Weights of a small mixture-of-experts language model, trained from scratch on English Wikipedia: width 128.
Below are experts of layer 3 (counted from 0) of a mixture-of-experts language model. Rows are named router (the router's row for the expert), gate (a neuron's input weights, with its number), up (a neuron's input weights, with its number) and show model dimensions 0-127. Each number is 500 + 25 x the weight over its row's rms, rounded and kept within 0 to 999. Numbers have three digits each.
Before each expert's rows: "mostly gets" lists some tokens that are sent to it at least half of the time. This comes from a sample of Wikipedia text that the model never trained on.

# expert 60
mostly gets: " North", " South", " south", " north", " along", " near"
router:525509499507517465490535496504508508516480520524498558547525488488454551539521544518523503504491521508503513472477528548501489473480515496484491486503517514544520512454510465483461511501489447559476551514532453506530488500504514485514511497483526509479497521499440494490463510547494500521552505521461504498496441470489475499461504474503524503476477486476552516496510498491490502524479
gate3:556501481481472475469503505554497521522464473498513509508466497526514508503531517506509529496468512499531481486512473522480510468525511416499501486424519497521524508482507485551475534486489473522490511486503475504506499457503529472518507498482521541480480484517477497482498482551522521505567480513518522499524466525505485513459534499495507477502486499455537471491474498470521463522456
up3:513513493491523480502518477477465483496514524527537433492509520527519534458527486506512483468495527505493497541526464486497502491515547504486512513542455530470453475522502517511536495444491527514518479501478485508510505547485478547428491499522465497557505535469528506477502518494505502493498554508511487478519532516523521520492516459468539519522513498520500468479481490476465507489537
gate4:485517498509538481465528521547526534484495516532519512492490474498499553489495467508502496500534510502517484458493501517477508465467518541515507484481517522526478514502516463488464553518446476515502529515482508527509511509516513474506552532498519537496542517554529479508483479465520517544510481503498493533525466548507463513480511478502524498492506482462554502498481480433511536537480
up4:519541492500498490480478485498454530513536478485534473491502513544479516482559497497511558482512519492541490500521477476492473489467473479507506512483498481447487534484478458506533529466508521537508512502540538512496523498465466470454464496492480505463490515501492511549504503528488474474455538497506496457525530454522515490531505490471525512486492492503517465464511511441537495472517
gate5:516461511532480534464502520529508524521496498578503511500493469498509483511532555512458518534482533498477499504523574491511495500498519487504510521450535487467493502533524473498453502549468466542510482503559512527478525488510465500523494471510524501530480514514470446496512506505480508483506481509532491538497475501476478508480490448465509503518489471488549495504519509491515478529518
up5:478484490524500498475495485551468502475459537518528476510494509509523482484505476551497496481521489512478487481542499533530494480509494523520478475472519424483545526525486473497500483503542517495496514510458515529514488531480486487510526452512482506556517535467526507522496514496502533515469492491461458469539474470525464509475478470483495517513517470560537492523482505470538483485535
gate6:493500496532503530504488486512535506550471498522499476461544485484508486478506534508501490505511481496470503475441529500518493468515493479511510490458527497477497500508486490488522483500446489539552499470495514524475491488518467484468487502484461520513445526556515461509513492474502507472494477513550503519484498431465549522489480449498507509492481482494449517481528524493487559540511
up6:487500491448548480502496481489507527481489480495491520477454469468533538488502491479506471499470499510489479468501489499500550520539528490489485501539505526474498476471506510510438496482446458533501498510515490491505533532481523511492487547505537504446494504539490508467535434496437503508489541497446488495476532516523506503479514528496533488506482491514548491516513505543489465512476
gate7:517516507500523437490522482521507481497527453527483516555501469513475505539544506536500490509488486490500483504492577528519515494500456517445453504508483502544519521514484492491465510507448512555470510504520491516496514478553509493519504506474547521473463498545483482508501517558513498540491528520497499514495491526525502500465511483469535499462498516467498503475483535511493530508481
up7:542518497468519460465522500529504495497511487513512548533517468488473556577546506521487501551486517493504482439485501499459520500471508492458505509527466511540539476480491503476482500520480459533468535514514487511535530499517474500501482517469502513494482520487441499502490522499521524512475506492493544494500506543526476477490557507493492509505462505497548513466482518483530500508495
gate8:495486500509506502522497520465527499495488492483489515535528520512483513498524520543528482533534518482525501485489499546470476479494542530512452474530548512517507437486518463487487494541469474520496504524474475547469479516463491499470506475493566476469501519469478506503476511536479537517516564488500470510501498496470513533474480464514544488464518503503499497531545539525521489526481
up8:547485480495525512489552510526519471504440521503509515536521506481528544532521528524507527532518525538525515494522498507488507455485488542469497475525489469517514480493500480449499480501516490468496491521479499496528475455471492472479505503499514472506540564453463487497515540534526521501487480507456533494498544468525517503467518486516483478496486521520486507480469483471484529565496
gate9:526531492522545473497499483525487500510503513486515528500544474477490503520501507528556520490455529514504497492487505567521532459534518501515505475503506456522538499465482503481522491467516465576512509475531472524554481507516493522476517517493535504502511515524516492473464481516456504495509527509474538545502478489478458529447488485486542474472485528481515510514523500530517519534512
up9:523444530499493550534489549515464518470515514493511478499484535524515519468504486492513485463522460493488516480495504515472478517504456516515529489507451545466487498540498511477493509546512519458485543500440523495464507479502484499473530467517463458536490492494454517538476499477519517485492531512491485431480520508494496505497524504474453508523486460505493499456484524496473486485511
gate10:546475483501492510541472531519544490476496500497458536514488517547522507533449498544515486499458523489498529495492503495513495495463511499480547526475494529503507524556512506472453495544492496487504529460482436536537495507471532503493530473503529534483510523501480476514497500481509505527481486509517480451459507504535498545482465520513464520510478504489480525520519518440465485503497
up10:464445503493481477492511492511478534536477498511478487456428513502494475526477468477505486437501469499510513496498469497545450532493473475553472491484526451526468525528515499512496502507535507489479516504490537453491480524515524518491526472508476538513448530492512502494527448525469535498517511501464496463453513535526532495495470500500503501502486523541490496496489495526519482486495
gate11:486526545511544504532528513486488437537518519482484522486523531514493551530523467501521511427489500485504529493485511476479482508478524492477512509523509562514487488501495498481528488493479543517458518535504519516529522492495500483557482525481498461491525498508482468461492489513544452536507466522509459510479492506548518513493512486502482507503442466542487481475500488510495466535499
up11:480501515470501492534488500538508545505517484516478557528519549490489475507489519493509464485517493510460490517488492523506479485530496528495494474478528500532419536464483489522524496511470481528547518478541468500454485481517400475527488450468513500489472519510501509493506527493517518492504517500512526523473499445497488479516514479467503497491505512491497519494474551500463482519512
gate12:488497505499509434556501464469519550498462482483498517520517474505542484507462479494539469484463484512514520471493479532512521445506475478512494540483482501530496499500529457530508473464478551514495497470494492505508518480518497473439487512467526521511506506466513508489497485525477493500514563512528472484500493442447501466488509465483520500474518475497452507469482483512494503516531
up12:528501488518519491444511501508514481506486485510511492567498505502537447481483483488552476544524505484501486493524507530559466481515517509523480509468506522478468559530518550475531514495556491466470468455500498485478456471473498499490546492536449481477505496482504513520507494477490499515485500497440510505538512479529533529503487468511502494490547496517511504506487507499511491540532
gate13:520526513497498487553523477482495499524473517529479535518559487496522484511497540525520460471483534525470524455496495509505498464521495465469519522508535505517542494467518472517520526483458468477475507488545516473558480499494492479494505468519525480510493501475429505497489495532503461530508518500496489463500455473505493497484564461491492521452491488532523523483485521461483490516481
up13:548493477499531493475516499571492531486550500499497474504484475487510463510488496481485497517529503470511510536517490490490478485511456493424535482529502541530524494534506487482464521485495510461483479495499497472514511473525507492537478483502512502511467505544499494529495536528498503501445494520552519513479530507502441496496494489501497496449515472515456478471471572487493508485538
gate14:480528522489474481534518521467519470483485503482489516517513513479527520464522528481566463483475509497485509527496495485530508478504503496521499511491506497526510551474499499492489471477490513512518521488491469491439511509440446514487499498490493535505482535532572488493471532509551520533508485516510455491538528505466513506484503430504496464489500510469504499474534476505517505571497
up14:484491504509479511529512491478513503511546496496504527489464513474491479470496537548499454451469511483487486503507475534489503487530515472477520470488486512504494509452487514466497471488451520519496485461513472531512476515466517503492533502500479563482472512473513508472468533507498551488496541492451511515526488495474429476475503481473507529517514551538478530500478493531512506465439
gate15:507468505512494489509455484482514484463460470485551527512500526511533469520475490495541510538480467507499546516493526505545477503509478477473462569478504496488531522540519476558497470472492488464478466505472491492506510510484533490505506516524508497550536532492540493522482493493484468473543524512547490473519452538497480512533506471518491509526478460507481509501503455509505520477526
up15:465474509520455498539475481492446495520504490557514529540494502496518528510459523503507451486551512479492481549524470482516517507519504481553485513505494483486504514504491498482517493476474468558514508490510494461512472512494494486512462463505488520515515491484509514507510493488509520514517510494523488523506498572539511530470520534464529506521510481528463495506476502549503512555423
gate16:528538475509507495494555487474503509503453514499514516504517514506517515479495525487481530463527515485493505509485472566483470475528521483493526454499479534496505468484504465514511498499473454485500535559524442493530528476542467501502482509527484493479490478493489472488466500508525487485507487523474477485483480527503529468462478499488491467513519488535555418476510462503540500532505
up16:457490502483490494512472476465458487509489494475533465523483540515500467472560523489454484520517487509471498553526500498520519476472509510488524530492508476472524485495506497480517509484514514478513469523474568485448493516554519499443499531496528493505579517496514511471515434503514529527480512490488517529522519515543531493490476512518496515494475497521468508506499498529465516479486
gate17:486488554520500483499513482529494518523505533519515544572520497507483501477501528474500480516474520506518521483537478550488481474506481457524512506462510505458486501472512486509515466490483506537496534533527519473520488516461508499481459463485521513448497489485512494446463525515510493519497523531472506511518465571525520506480467461548517455494497536530526493470523475511520495509505
up17:486531491524515524511486521506521489497456513487512486488514502483475518577497475496510497548490533508483512440493527524501517481475509516489451479528526486504534505478524531464500468483524489487459520507499489530508467491471507501502563535481499478477547526470478488467474512496483491482533484485453475523505493490470500466483488466549482482531459522470552565512485481487479489495513
gate18:536491497513474505521499483527467485476491514521537519523529471480480495528488535500504515531500503504486485528549530488535502493498473482476486523461427476515547497511505492489499502481537460533485515463485474478502485506473473516494502504561520506458467512464468466463442500528485518498502476515478530478516492496528478530465528460500464470519440484504549481498474462509504477499500
up18:500490508463504501560504487498497520498521510507495473443478503487539518509524493457516494449469509497502516467472494472485464533517463439528487505506490541471501479518513516514525483500482489515500555542505541490529466480491482537488493495513463458480461543520531478515525531470475526466492484507456508494482491550465534507514493533457502545515493485500524504500524468504539517482478
gate19:533506538482529510494512493524524490541528494506448517519526474516477538513504477473535504452517473478485505459475500509509497461517537496486555503544511499477485510475525492512486471520477442525500515486496496496513467490504506517552470515510529543479481522487480487487481529514484460537518497521447470537493531489526498529511510508502513524490444486545459485458549521502480500525469
up19:491461489530443508512488520451507467497506477462477437477484509519514501459491536484489491524465491465475503523520518542503477566499482471518527473472502491471490504536509525494478497532490529511490478511507557520470514499544487517462545488521519481549526500502525478546492476514505519476463482500518512494530505504485491474532472511490517461517525520515518518482499492542538474472465

# expert 14
mostly gets: " Mal", "ul", " Kong", "ah", "č", "ari"
router:492471544509480496525453490475518495505500508581478476504476541531515513484514467510527498455495509530470524482497521535526521492487507517509530519505472498481509513489532480497508506462478492530507520534486486486519525512535448514477492490571502495508494491539501467514500458469482483507493486549471484489494460461502502562487461493495487484492472503534476443433519510499506496501492
gate2:473512557526538523513499505518507487491517511516472439507462497492506501474509522503533482476476511497477509536453516554534519522505516480489459522439504511493482474515540483513510478495489479542513472493483516481512509506500516527518490468512512534503494488564504436514473510553484516515473521544481433520472486479477491481516490484510510484495511495503508512513489511540516518569527
up2:498469477543448509484489552486441489574519533512494535483513531479505508474516467460533501437508503528513506447500483565523497499537540494508509478512498482502484484537508493485529475535534469469506510490500533509560494507509477476498500538527506473508510462490494518501482447497500501486494521515486508526472501520510516478510530548487525494523487498508496515469515518497494508491458
gate3:497505498498477492479477492503482495465519500546527520515460512517510510489495447472504420486513551514494516466540543513520525480468475493510513548530474492489487545466508497499512494459511499501528510485500480503504513500503496539515476490586484458492489466528526463515507501476509539491488510519483511552530473483532475484477455484497464499480466496518509523483517481447506523499475
up3:529462463501522485461495502471502505525522535524506515525467468498519513525521481470509492508562529469524490528499512505487568510484499473528518517487489524517499487503541471506491492511509494495480520453507509480555502517514506545484465503518497446509489500542495485494480484498505489427465534496485532521520462450521474491508504457568512522516494479484527509479538496477482538481502
gate4:428467513443504432550499525511418515525490524527531492481494487506518503526501494517519478433527497499529521475480488504467488511483517504520485490529483513478519507474499502511511484489460483498538504479513473506526501536515487468463555508491532516481541468486487476534504528487485474494505515525448499495478478516534510504494464504527519490476519527491518479471509515490470474514525
up4:486493509503471514528512479512499518512465533447482470492545483517540512547492522532507472480489512534464473498465526494456507474508490479480490488522516497495503507519465527480485523480484483499471551512535495543541542533541481478503519502482529452515517475492461515511484537498448500477505501495521530473493487442510535486493500483554486498508526467506485456490539493475513534513548
gate5:502509490502514482555494529503524507525473513487502560504530504508480499495496451545491510422519520524556493529476523519496534490483498522481555513473534518466539508505507451498519484472467475510488533478514503515522507500512476458499508493525472472501501499508513478509495471476541448479531497511484478484548501465483449531493505505564513513494524488527491483486509472521509474499458
up5:501487502496511487505472461563555520478537493520478522506531480510498501498494459492496535451500543504507485522476527499492515514480513497453518494517519522458485507501490480512486486461475511499504517475497557524477493517524492495513464488503483458528494494523508485572487481491459485504470503494456465504533503503464444536500510511483470480452512504477453531468479494501497540564518
gate6:461514521517485491529487505501533515519489502534550493486489488537518529529489528513501463508496492512519516508526479532498484466493504513463468506470527475473532516526517493444495491463486511478461502514509464459541519479458496505500497555497524546473448532518472508481537506485527480522504481506505501469476538481527533471462491513489475498444456505499533530486561512456485490514499
up6:568533488507497456517476465492482474453540501484515504483485511533479484504515494443502482503540489482475476474513510498463480499499510516556513522525490544507519491499534500475469497478513457521548507551514513522473528514517489510505466504521504471504545484512538494495482514492504531479520466501489525536523493509498534518513483474462509484447516507512471513466489506438511525493434
gate7:509446477467512502488486490482499481538489520558495497510506540537481522524467548517490460461512539486516531486482527512526463522454461493531463547522504508520501463458494487506528473479527458513492514536464510524505518513508480539475497514514467447490495499529495485490503494505533522498493482528514496543498520497500506542507513500453484479494460528577491529498501491478491516494522
up7:488468486493532521498464495449537504464504487528468484505509550525484532517530502437476511461497499504454513475482510501522508508523469499514517516483471524491493510453513498551529449481479504525509488500488523527506519475539528523448486498510499512502530516546504508477572462503540492491485479503528510538502536476480526525509528493456499492472547485534502476486507482525489456488504
gate8:473473516481484469518475506485532472501502507545480482559485508524519462494510488480480530501489504513507471501497500524477520520488489486522507461488505442492498438498514467463482526541475480505465516553504516489491520482491513499542527453553518523498525486534486490524524461540460487508499528517494488487512464463536420494520545476470511468516518474492504490504493528533501501509521
up8:521505482493489493578496550493557496495443501519488454506512568498494545514512480481490480502520474544471491526495495483469500505528454521524518506496492491490484492515541493498529496520502498493531522534479521544498496513518528528506513500465529513453506444509481497528546449500458518536498481496525491517511510501504541508520515483453512516516499518520485532455507513513467520470497
gate9:465505505544502540516461494466503477502463461541545503531509505530512473494526509497510474493530532527476501554473529550518483525499480516525491528475507502482500508462516474464529487520479487499480526477487423503529517480474453556495508509558483538493489460519462471506511482497524478484476519542491502489520473456482510529518501494487513509497459514528480484477520508472506479510494
up9:517506480495501448503503495510506498528555500537452511487457486480511515506485525515513534501500513511492483421498463490520493479500532435488525486462543484465493532536476539498479509525469495501507521488479547478475507502546520519493464502485482426501512558516517502489483526506519491518502489505481520533478525498504461501483511486480462481511537496463496494505522459516528491456510
gate10:462491551508486499506555500501533486489493477552474480499463524509491501487459490471508483452504523509529514528486535496475487448480546489535492553519519492446509496476528480534487495486495515537483475519485497476505478500502505504510507491557488462504511484473522469464523535436487521522486484515468494501457499482497471474467479469490507507468502467487478460476514504536528486549508
up10:506499494476512471473491508488501526447535522499486459492506498504526515506494475545517532502500545483497513536533470463467555488485533493504503486500509548511505518466495465517435533504500553500489484476511495516512496500502460531513477494500499491504496466545509524479496519466449466476499489495462541481476512486560454503510489503510497500462452563520505530475546493485480511522494
gate11:533481500507515499524507490526473511540475534480486512532525518526514502499543487490485516446477525500453519506472507464493466526478455522493481484533509521508490511507494491510534551514491482498505509518484499530473496528477526456492522509500487420472510495489505489502505515487548486501502516510495493480534430513501496536528515491506590456509507486481498472448537490489498507450518
up11:495486559495533540532511519491519518476535467518516515511544471485490483465474561511507500551503561505526512527521470502498515476477505481482501465489504491483522510507487487491487524485456524464496469482485473448475475500519518511507546507518518508488527478462488560505510491522455507453526510497517498536499533510540475503486508494513462529521494506460529536554523528500476515492508
gate12:498501462523479479519471437486478530501519497489496515461493535529455505527524530518496483481543505507525531510496493558489521527466537510469511531520510535531534513473500516520487507473481501520477496556487509518445461533551505523479510554527511492487503481447501469508508507485545491506559498517472483513497478503501515494500493499488520506509510493536535502490558476508461515482467
up12:470474468471506517475513511490476478522513529483478526498509474483529493485465538477534491524474464481548504529547528537530492468478507528527513523449541461486506497536477473502507540522478514412533485513509469530502521475490515483500532529476496504502517487482514523504486503466524512471501520523496482508504484505526482510554502529478467481511527503488494520547534536516543527476485
gate13:538479515454523502515465492520519534522514494484464526518479490508508502447503499487521517524500543512508509476478521511551536497498526536479541496511511507482495532527499492461520474485487501539522504470524477462516527492527530476519506448519506565492529462524496492567505457503497494513497467515481474455497462464480503538523470503495558480501455499491491476476519492495511525536521
up13:506479486497503447521508495530565513531472469554466497456477554511508490477510448486501508535537488511496521456438504523524517504518503484489499494497517533478491539525480491501490494480531517497530520474467518504535520531535481507484518458505483526462466467505470510543517483481473496507488491518485502494490439462509487492533488511497481483517496515506501439491528463502545469511499
gate14:506481508505491491503489448493471494479495492524481531506482490454524515504543505500551499508505520523432521502486498522514473485507530511530497549525470465491488538478468500488516555481504524506479488509479496518489473508504459579507506509528479446522451508514486478506499501488473501462484486537493496426477469481477537480518449464475508511520517488468502465470500486498492500468497
up14:472441520504470528459519501535509538491496567473508466494501519466492505501478512501446529528507545502480489546510485506460519527504471478490476471537477471526505460471532473524506494457468503530470485494529481481501455505477500440518491519481509497515536517480438502502503481534508514515512471482541514485478522491497476515478529500538522511499497487474495519513493469508459483488466
gate15:491477521554543471537464475502535479488506547515463545533488491491511518487532502533496495509507522519476496460521503532574550491487464511498522499540459472521516466486516485467511469468505482505502519503504506483511489488489480495499495491515507502464488472520501516492503531520513497509498490515497449496538494488471441509485455465493480504525456471515510492442525497436508464503477
up15:488505512491450553500500541484501484515497437476526509501519504521484500508536536509485525508513522522460507508506498502465480487511534514561490513478491513478497535487493527492475539492482471476492486467526457535528505527534494535524515513502503503493519508500460493481495507493521485489506470490521560484495429513513543522481534531553507476492548516483535513528533504544446512527502
gate16:466520510579481544516512503493547483478469522493493532508499487537499482524471467507480481507445474535488498520527517545475488476487539512504516504475516469479556505477518516478518496502448534493485498469485458533511492485510504545523493529487542508523531455484489479557507481508482519505520488525472489545523498501496517500494479503474471509457505517494455478532537517509522527523492
up16:487430488524479515495477530475533520516502522523514484465485511548514482473521479498490525456467500518511497501500506519506545517507487508463517516513528454522496497483513495513509491493485505493557491494507475535484516453533482518488477446553524522529500490478516510493526455505477469481469505505486537512544467486525476557487501543541492508512485481529484517529553507500537472551488
gate17:478481495502505496505481509488512505493532486523450470510430510472512487492486499515517547487499490497500506486540501543532515499514502473480545521486483542487483518542494523474502542477508454499519527520471517453532524517541472492480494442501507511474514498544465466488528438487453492487487472529476450468478498482508512498499440458482498473502472492477501498471514522528507533485504
up17:510488525487494517528492491513483505461506549472503505480535498505499495498446522520474468511506493524497484547502488506468488497478515493490506491483509457523511482487506508481470520508447578465510464493536491503435511491534534468522529511464487506508463450537520542563503532529532511487532507482482528498492486553491473508500533513503486515516523508490479536537528539476521517510520
gate18:546499512492502503504508492522547446483515485502463449524492501499524492490499526467533525484455520492443512495484517487501497494529493520489519497446524512471514501492483451497495508523534527524513449566477550494505478514505503482506511480505516511501504521514494481559488461525494514539479471530490420511543474497485485495502525504485518469483509511490458472471458529501491530485523
up18:500504499500509508491482462518508508473450496462508519489551499516532490493520447505479520526519483470486483520478509486499499490485490482455552524534510521509518544581522514456478491507482496467462471512529493486472503462453523489509500536469489503508540506527510491521488529512549495435501551494480469463477494475477483560522520472501500508500509468499481482485487516519474524494504

# expert 46
mostly gets: " Royal", "che", " Ward", "lin", " Har", "vi"
router:489438485525505480507500492480519487556525492564500528538495530542498516510495499505510533474477500550490526474486510588529492495510506453485540501524509526502498527476515459477485498469476481526503527504488449460518470485486496509495511485513518521504531459517494486510495508506456483512518492550486496541487458491495490528492466488508507485441498467503500463478501518497487535543507
gate1:497509505538519488493480502485515434513494530491538512550511528530470529523549498519476475473451471496483506458465510520537507484455493492490505519496529525458490489505524480496533485483475474504513549497476478485514510511527480501518502491469478523542560447473470515461546511505472531508525488511499486526490491454485521496538498516474485504490499475485464471500487522447467533525508
up1:513519542485532516505533486521471508515535511509497482483480504476524499499458458527512514474483474484518526487509463441483495477510515466482555504529474502524511478495482492486502510506458445501480531499531522449470545491472495478477460477475478535546465538461529525509477524482511491519499484501549477486519510511559474510513499478541511495525472490457503474506487459499503542491515
gate2:456515492525494488523506503489559525553495471511490508475487506526540482501457479549535502461516511534488476512529486542535493429493502467494543523476489524493499517500499486483474490471529502498526506502492511529489481499547525492500463519489482542489454478512545513477481518516521483524506487526482501538496477480513540523497491494543479498457501510507537455445508493551514529506518
up2:510512494524558478488508535487474511507510519476475507552527490494543538496515503482489525497478486513460499458496479502516448495513479517498467469491521517488545507532479539462505488510470484506513477507519482475471459495503550489512497500501483458493533499464496511507499495524467461531451501497476462482535452458501485473483503486486521490457511402479480484530485509519495504493521
gate3:466552527480529480506504525500514526533531486482514518535487520534501505457520498570516512457455533537500522458521523501527498464466471492520532484512444508474522490455512499476502529519426546522508519456471485509491497515502512499489498484535530495459489451524513496516513507521470514497482504508487511498468486504501477491472480496488497490481502535511470474508506471455465528476491
up3:504511487488533491524513506532451470455467528481476477498476499461486504545489467491460491528472510474460517511497529464532483475510464514490469489516576474510494505515492497444502497483502449470482491489504509516490503498477501486526528480460453496521520502494486475517449469504497474513504513513519457465529519464478500493515545494467499454496496498464508503502485549533518455460504
gate4:496502505519496485534490503511499497539508488509505533538527493507524448518522519491592492519493562559512491471459515539518520497506520480493545486499471530486504539479504492514463494481499476505514523496454504525506495501493495510518487476558510463539483476486508489512506549491499477531497505506478541538476500482480506549477486470495462469492490486461502468484531506469455480541500
up4:476538506511470514504499494466518505554512505513503515526510442495505473530500558448502501526534527527543476504475538528503507502480538484483522496515518511501536513510537494500484568469508546514506500486535466498492499520521505528506512475536516439490505517515508518494502534503490492529495512490462511479463506506466511495445450498468483492458498535481461483506514531494465496549475
gate5:492498468547495514507487503480494516494507521518498461508499545534488492490525493524472520527552496507512507491502492513532482485477515481511503477505489503515492484529494458505487492515511524476457502504441506452494547474480434495503501515482507489540514480484500490559508498485534507532507483514515494476466507501524453486512422495490459530503447516542456512514563487530445490489483
up5:516475539532528510494464522483502516470516544496487536492518516494500535485518489503518469543487465493497494450473556476498485530506502514534503501488491518497470482546515490470481486512472486510519520528455501502524465472533500502510559511504460473484521485512485506474524486503491497500514475487450504506452504485517472490505498502494522514553516546470523559545436481447478481516525
gate6:499500499458516502531469512541495484506524532503477501502515509477491516486507465540491478454483494530517503487447493517523531500527491432498489470465539519447502474514497457491516484475464502499498541482450499455490489457451465501528487519511528510492574474486508490507505547506502499477478482513511490492485517495540453482493477499517507505485491520484504543492475528538460520541521
up6:442464440512462457503509517516518510488479497484485533490462478513479503475450517506467484551533505456495490487501502468515549521516499505540496488448471505498514479475525468508478474507482526504543473500521464502472520508533495505563493492525474513486510474524510460520493509484516507456491478498511498466491487500501551473494524536487503536537493539506505456491467535484532483518493
gate7:485475558498526528509524509493490497489536504479524511489564506502510526505530478485456485474501518518467523450521503536466511501534511497512535480524445497496523516462515488525521493475490506485467527509466501444475471512501470490521486529499539443497473513505496489501531501550537507475530475499517463502470489504540477531518500497538474486473461512554459540476495488479483515501484
up7:482516462491482487517511503512496483424500487469463488506493491533485509514513514470464487518517498475488507494528497487541524493496493488510461480479477483499488457477536493508489515512542527475447518527517473522477509493483516536530455471527495486462548458480527447490486523513513500534482497528501479460520463517441523484485531496470504536532506495502520522517471548453536469494473
gate8:487459474501451511536512499502574489516501494533522497524510514510484491487541540509463476500499495512499505480509497557487499521535541496488496478540526491512532526522530490516495468517493466498499513480494500508538476469470486481533491505560526486495476485514463515483484472470466504512513524519470503538497484504521504501480485511472513447448439468441501463463533492510511521538512
up8:495440454484474533517529520510507529507561480529495512502489481510482504499483505506501485474505521503515474451491455543480450515509502482508540494522537511492511486525524493505504547513473469528499528499512473487532478482502512491516474471491526468524536489542489508506546533487420458509529502490524494500471468518506454515487491515466511484478486454460496543481534530515521512507506
gate9:490481507506527478495512492484474485519540503556495489499453494515478523494469494452492559529488475455483476493497498526470469514512502532530507504483513512506492489465483453468474497555526517533501554546496476494505485500481494500504539475521508542463499486532496500483477516508479476530482517509454495541520475478490482496493457483495548477475511456465466436494492516538503516477525
up9:495494504486512484517549449534510532530481495484539493529508528477503505472497533573475468508520531518507529478488498491527522491512543518514487498514492456522521543490477537457494491505457545527537490527515486480534539501500484498500468485498481491542532503521508506487511481531507483524526522486463521483511540499466504501516542503499485474455486557557485492480445521508502478480506
gate10:513484483436482483502477499527523513523511486481475523523481500512527518475547471483533502442518517486504491453500502491530498487535493457516512477516488491525515538457560505465472517510458501505525527474485499506482509507457487506511484461523487535517469524503534467560511497504492482459541479509461496508483514480529487563510484479505487514479479528528465473478502556521508519487474
up10:527465441457510492503504490510458513502482487493510517494492500484470485519530508516480483432483498504482498530559505461508539502505490510486477534484448479535542494506528496512534453499522539460482507530485494538506490503446519501486476538459522472524476502544515494522505486463514525500529518504516511507478505523490519534477515506535520507504467476467457516475484490530541483478447
gate11:495496506476495450497448524491501500510515558503500505544507504522538482505513533472484496500489459500512510487433495529505537495521547481539478498503497501506553520483497478476540504487533466503486490494511488477555460506499501517547508465490515488547460524515477512440476453550464525502487502508509500495506511471525526530471449481507522496466493482501505473486473507468466502528514
up11:500524510521506513504521480472555525496520507509483570516512463489475532523539471507492480462507469475489501526454513510501521492545487470484469443524468523528465545480503506518502505476438479528492484477509492464511501528508465497455488475508540519489522532529526495484493553496535490509515505493498473457477529472435465500496498495499506518491494462468463492515480516492472505507496
gate12:548503473503493492486493509533500509525501523515508514453512491503526450493490489500474512479550534475499485495480494547520482494520530481526504529494515532480504512541508423484515532470487529487508500495464496440515516531434466481541477490525526517493486491471530499498505524479533444486527517525522494488506476505488495498456444493533480510505521543471547531490499490511478483523532
up12:520478473525483472486528530493520518510471500541482533490450463511462486487500465543505509414504522502503494473545468485510541496509501519467500507486505515487551460492455495511519515504488496508514503472498501462536475483492543490498493493506459516504528471522518493517491545488499515467474522512488488478488457496505529550498535545529487508543517462463526476498536498467522535478492
gate13:489483499511500459503490516534536483539529518518506510490472482511504460541458474510540536521499510549501500479462515525486494513499528492512524511493531496517524492470501479527491505504487476520524506519506465529489472496551556504525502509468509474529506463508504495502500491532504490515503507504499525518468460439531501557475498493483516497446509449480515470489566460492510568509537
up13:532510489503508506494490537483436484528519487520493475492482511531548514501470505483500572519485539538476497498493504507511494481503478499536497485476481534500519460446490482501487508489492461508473486515424484480522456519509517552507502489465486516492525482488475492463462495454491489544439487512514499518498478450486505503476532517503523496488548476494504481484534468533523505541496
gate14:525506504470507469513460478508514460471430500522474492505480493488512479521462480463510484506519527523465532502468485510514510494485500522498480507447490526503504529524482500450535493479548527511516509518476496524469505486531494481528524475502528537511456515522444509494457485510517443492480516515512511507487518480483504494469452470533532515455522506547496503524512479517535525553462
up14:504533466534527490476506518502495496499505467504538479521539491508538529502551515542543506519483520490510523548491436493468510510521514490499490465487486512490472534521522494527486517542493539480498532468475511474481488504484471510497531532495495455487571485496434529523539532499501505501505522497527511492520495508478490497513497524488469522525487465475495485489568473476458517456508
gate15:469490538534508474523460500478539485520548509548500524504521498548511505545524494528465517547518551531490492487514531542535507468501507465493514477450506529453539522454517464481491502508464525511477497514492479502561545497546504492497512498527478527498517513535510496507489531507464478535507489520483513542503478499528484517493468504510460467490504492490528493494481484448494506496495
up15:490557505527516501492518472538465493485491495433485532517506512520489492460524500508514486480467471493443506499510523496491493539452513479546471520473473466478496464516486524514489464532461523501523500522505505534513457533462495527562508521474494468482494484487515495496500525480526502461502520511483508469479514484465540504525512495542524506531502493495516562484524467501491501438490
gate16:492469505458501494554524485542526537530487505568501511508500488514510493522532553504516467420523478527508464465473530513503486497521520523525490488508486500473531503473518486531517499509487480519503522461520490506503483530503524475523486475507474501515531486547470505501512457517522439470501502500523476518523454475478485502510497486470511461489500481523476493509488506521438527503554
up16:514535513471538524488464492497518518462500499474445465496526501500499516482522518456555473497493497515517508538505566479469510491510504509498521501493496473510506500449492463522500516526510497510505553514463518536486535496484530464509509501520517473477461518531543501483517487519470497486460510510495523522518476485499490520546506467499535511438537523501477525497475509455500559459464
gate17:509459453505511499517529526473478510519502466513511497537502501491512477522485504485503535489499502524517501486497506554517460526501529456495498511492511518456492520521512488499440549501512417517490494507519501509484478508510528505531471528478461477493484482494484477516491528522460489491533512505503468545524482504495519514517432440545545507442474457464508490481518473501500508514487
up17:478527458476494516502531519451508473498494508525512476515516536494515481545501504475483483538482482509521503478493498537529483498514516423516519492536551520482511539491511512477509525490488502484494541526464477481538471451494493516482461502479524484498498521500442514494496480487458496530430499511521469521505489496480480468505475499492507529450511452517471465485499509536446497507468